From a checkpoint of a small mixture-of-experts model trained on Wikipedia.
Experts: 96 experts in each of 6 layers, 3 picks a token.
Training: a variant of Adam for the experts, 613M tokens, 6355 steps.
Below are experts of layer 5 (counted from 0) of a mixture-of-experts language model. Rows are named router (the router's row for the expert), gate (a neuron's input weights, with its number), up (a neuron's input weights, with its number) and show model dimensions 64-127. Each number is 128 + 24 x the weight over its row's rms, rounded and kept within 0 to 255.
Before each expert's rows: a language model's description of what the expert responds to. This comes from a sample of Wikipedia text that the model never trained on.

# expert 35
Description: Colon-ended labels in biography and sports infoboxes and tables, such as Born:, Died:, (aged, Country:, League:, Total:, plus following "the".
router [ 80 150 119 105 109 137 122 163 112 116 168 109 127 121 163 116  80  94  99 128 133 175 148 118 116 142 167 153 115  97 104 113 145 129 118 140 114 121 108 151 125 164 122 114 151 162 123 157 147 116 156 147 122 122 130 126 114 124 118 152 109 109 107 117]
gate0 [118 122 133 136 115 100  93 124 121 166 129 143 162 107 149 123 151 156  76 158 169 107 141  93 113 141 131 117 146 109 146 126 108 115 121  99 115 168 183 164 115 157 117 117 124 135 128 139 106 144 109 137 145 132 133 115 108 119 135 122 124 134 132 107]
up0 [143 144  93 154 146 143 126 148 166 133  98 108 145 128 105 114 129 135 124 120 182 160 123 181 115 102 145 105 153 140 172 101 171 139 144  73 126 124 165 128 147 101 156 103 140 122 146 136  87 110 114  54 121  95 156 164 121 146 151 131  99  95  88 144]
gate1 [120  96 151 127 104 125 150  94 112 115 131 125 133 132 125 104 115  57 168 134 149 119 116 104 140 123 141 178 156  80 116 158  81 141 124 120  78 138 140 156 129 125 151  97 128 106 112 131 112 139 147 135 148 119 138 114  84 141 150 113 122  86 129 142]
up1 [137 105  98 112 122 131 112  94 139 138 116 129 125 138 107 128 112 135 161 161 151 144 121 132 123 146 114 131 126 119 146 143 155 161 161 159 142 147 124 132 139 122 132 131  94 139  83 161 107 160  84 157 113 138 165 123 141 120  94 124 108 120 135  88]
gate2 [119  98 137 148  86 129 163  88 101 102 157 125 128 157 150 127  99 109 128 120 166 123  98 153 110 128 148 131 175  94 122 117 133 160 144 128 115 122 120 133 175 113  79 124  81 134 130 122 123 137 152 141  66 139 137 134 139 147 151 127 143 137 110 116]
up2 [131 147 150 120 181 100 158 110 128 119 139 125 169 108 111 145 147 137 120 145 100 143 115 142 142 119 101 107 105 173 133 117 118 119 141 129 134 116 123  98  75 152 159 138 172 123 141 116 109 136 134 114 153 122 112 126 146  95 104 113 157 176 114 157]
gate3 [124 145 109 137  75 112  81 116 144 193 125 184 127 141 132 132 170 109 112  82 152 140 125 155 105 111 156 121 139 136 135 121 141  78  91 149 116 105 135 181 133 127 156 116 163  91 124 151 128 103 130  57 103 120 142 108 184 139 147 117 151 112 149 128]
up3 [140 105  93 144 106 114 129 118 170 104 157  94 145  89 139 134  90 123 129 138 141  93 126 100 126 109 129 142 161 102 104 131 127 190 129 140 152 104 117 139 135 150 147 140 125 141 143 122 111 105 142  89 111  99 178 123  99 127 157 144 135 141 146 121]
gate4 [180  88 162  93 119 134 101 137 105 120 106 114 132 104 155 163 135 147  85 111 101  93  84 167 199 113 112 125 153 149 139 147 143 139 166 111 124 158 102  90  91 128 108 100 146  67 126 112 132 100 101 126 127 147 157 128 160 123 123 133 118 126 127 156]
up4 [192 124  96 140 133 170 128 157  87 141 149 118 119 100 150 135 146 133 105 170 132 143  94 126 110 124 139 128 107 140  78  96 148 126  93 125 123 114 145 115 124 130  64 138 127  45 150 156  92 138  96 109 138  88 102  90 119 120 106 124 115 114 118 137]
gate5 [139 157 127 139 156  81 157 117 137 113 161 118 111  94 163 113 146 156 117 135 107 108  98 116 102 137 139 133 124 115 109  87  89 162 149 164 172 142 144  88 170 150 165 150 104 134 120 176 119 161  94 118 136 119 143 152 111 107 173 168 160  68 106 165]
up5 [125 156 100 177 153 100 119 144 110 123 116 138  98 120 151 118 184 142 118 124 132 103 124 138 101 131 147 131 159 130 105 146 170 130 163 125 123 112 136 166 139 100 114 136 123 126 129 142  81 107 116 123 152 141 145 171 119 106 143 131 150 137 106 152]
gate6 [126 103 125 129 117  72 152 129 103  46 117 104 128 190 130  99 103  71  92 139 164 132 155 100 118 123  90 164 132  74 170 103 107  83 169 182 138 112  96 135 145 135 129 117 117 120 129 139  86 105 102 153 108 156 145 166  72 126 125 102 179 127 138 118]
up6 [159 121 168 118 131 123 158  90 166 136 132  98 142 155 165 160 126 113 147 164 152 143 176 145 154 124 148 156 145 133 149 142 144 119 156 159 105 130 154  90 117 181 145 123 142 125  66 137 120 118 129  95 163  87 111 153 104 102 114 135 120  87 132  92]
gate7 [112 136 109 108 145 141  95 115 127 120 122 142  99 135  80 125 131  83 112 158 162  97 144 108  92 178 124 146 127 162 119 103 143 104  78 147 135 112 118 103 104 128 167 113 154 106 159 100 118 183 139 114 161 112 146 102 136 116 138 106 107 113  92 117]
up7 [100 119 113 146 133 154 139 119 135 110 119 152  81 140 140 151 112 120 200 115 121 125 139 140 101 135 123 115 127 132 128 116  96 115 114  90 142 133 103 118 144 127 108 154 128 118 148 169  81 118 126 143 119 132 111 122 159 145 146 141 147 107 150 117]
gate8 [ 91 116 151 122 140 137 145 160 103 121 142 138 115 142 116 128 128 145 171  90 122 108 151 164  96 103  94 157 126 130 105 121 112 116  91 152 100 121  93 143 121  92 130 153 135 172 116  74 109 109 117 104 133 166 173 159 160 145 150 145 119 170 105 111]
up8 [140 142 150 127 140 156  78 102 148 117  99 148 135  92 138 100 113 131 124 117 106 112  75 112 154 102  94 132 121 136 114 120 102 147 149 143  99 133 116 155 132 153  89 103 152 116 120 125 140 135 153 139 132 192 105  91 128 108 151 117 133  95 109 153]
gate9 [107 119 126 128 180 131 101 138 143 173 126 115 113 152 126 130  87 121 156  88 128 127  87 108 118 106 103 132 105 168 131 179 160 148 134 140 163 103 152  95 104 144 173 140 136 124  77 160 126 139 124 138  98 144 169 115 133 117  93 109 126 115 112 191]
up9 [122  93 122 131 137 115 158 104 127  94 106 111 112 120 146 106 135 102 111 131  90 133 117 160 135 113 141  94  99 112 120 122  97 117 125 162 142 123 100 112 109 115 127 135 108 131 138 127 157 149 174  96 139 134 155 156 170 145 101 110 142 149 123  90]
gate10 [170 104 137 125 101 121 119 105 168 116 128 130 122 115 150 126 127 129 145 140 119 126 110  92 123 126 172 158 124  97 168 145 104 149 117 127 158 131  91 141 111 120 183 155 124 126 173 122 125  86 139 164 117 137 137 157 103  96 158 127 119 176 168 122]
up10 [141 142 124 116 144 139 132 127 138 101 107  93  85 114 153 159 142 146 144 151 128 136 101 142 174 151 147 155 101 100 122 119 129 140 145 152 141  85 131 104 113 140 123  65 119 111 126 146 153 135 174 114 117 135 113 105  79 121 124 163  89 141 144 114]